config.toml
n_layer = 11
d_model = 320
n_experts = 32
experts_per_token = 2
d_expert = 160
d_shared_expert = 128
activation = "swiglu"
moe_layers = [2, 3, 4, 5, 6, 7, 8, 9, 10]
router_score = "softmax"
normalize_top_k = false
routed_scale = 1.0
balance_loss = 0.00964
balance_bias = false
router_z_loss = 0.001
router_bias = true
init_std_router = 0.00665
lr_router = 0.000607
vocab_size = 11388
norm = "rmsnorm"
norm_eps = 1e-07
tie_embeddings = false
optimizer = "soap_variant"
lr = 0.00436
beta1 = 0.95
beta2 = 0.98
batch_tokens = [32768, 65536]
seq_len = 512
train_tokens = 311900000
steps = 6878
dataset = "wikipedia_en"
Below are experts of layer 4 (counted from 0) of a mixture-of-experts language model. Rows are named router (the router's row for the expert) and show model dimensions 256-287. Each number is 128 + 32 x the weight over its row's rms, rounded and kept within 0 to 255. Numbers have three digits each.
After each expert's rows: "comes after" lists some tokens at least twice as common just before its tokens as in all text. This comes from a sample of Wikipedia text that the model never trained on. Tokens count by the router's weight.

# expert 15
router:092194121110131130109091127134122135146122131126147135144215138175121119159187123084128102161116
comes after: "\n", ".", "==", " ==", "===", " ==="

# expert 25
router:127149166117120111137130124156108130127124116120148109103177176168089133130156117074117132106130
comes after: " |", ")", ".", ").", "|---|---|---|---|---|---|", " information"

# expert 20
router:102108119133165100093114110160062130141146137160113093153146178153064136150117124071073077102100
comes after: ",", ".", "ed", " due", " such", "ated"

# expert 1
router:076152207095188142114102075159073153122162163117147105154203154133089152135152105111090137111135
comes after: ".", " |", " (", "–", ":", "|"

# expert 3
router:102171176134126130124102133135092121152143132089141060170161136144107146141122124117129075168113
comes after: " was", " is", " were", " be", " are", " been"

# expert 5
router:119138167135122123146124117222106214125154129174113106129124134159107194156187112144121123159084
comes after: " the", " of", " The", " and", " in", "'s"

# expert 27
router:081204136094183084107125102134073146205156118138183116131143140118121112185130106093096125181088
comes after: "\n", "\n ", " ", "\n   ", " 2014", " 2006"

# expert 21
router:082156168103160098119127083140098152137130119116088120131127149177125129153121134084102131106058
comes after: "\n", " of", " in", ".", " to", " for"

# expert 13
router:133156137150147135115102087127140165136082128117133138132116118182055193165150084122117087159132
comes after: "-", " \"", " of", " (", ":", " a"

# expert 14
router:143180138099178128134115095128126194108150119161107094126160165157085178149160082125104133146123
comes after: " the", " and", " a", " of", " (", " \""

# expert 0
router:113160129120118140142099100138092123126097175119119122149148166134118138159098108060072103092123
comes after: " |", " 1", " 0", " 2", " 3", " 4"

# expert 23
router:112199139105135096116104123156111162109114168191106078151175142138108147157116136128082104177098
comes after: " ", " |", ".", ",", " 0", " —"

# expert 19
router:095135209131146099133088100160086130163138155085160086140142104167132127140102125145096102192115
comes after: " the", " a", " an", "'s", " The", "),"

# expert 16
router:154173151083135135145116132116078155145114142153115078153161104150119171155113121150080111158107
comes after: " the", " to", " he", " his", " for", " was"

# expert 29
router:130116205124153140114108110128067148169092129102106096172177174146127141148147101066064095151122
comes after: " in", "–", ",", "19", " 18", " ("

# expert 6
router:098165164103160146124108053161148225108136130173157090185160174190088125139169103111116077127124
comes after: "-", " (", " \"", " the", ":", ";"

# expert 10
router:091126133094143126082103113160091143190080130113200102206171131139065116161099129074110093157089
comes after: "\n", " is", " ", " Born", " name", " Party"

# expert 7
router:139156170117117092112095112138104228135106180182132114124145167117129142154150108119114092140095
comes after: " the", " a", " The", " his", "'s", "The"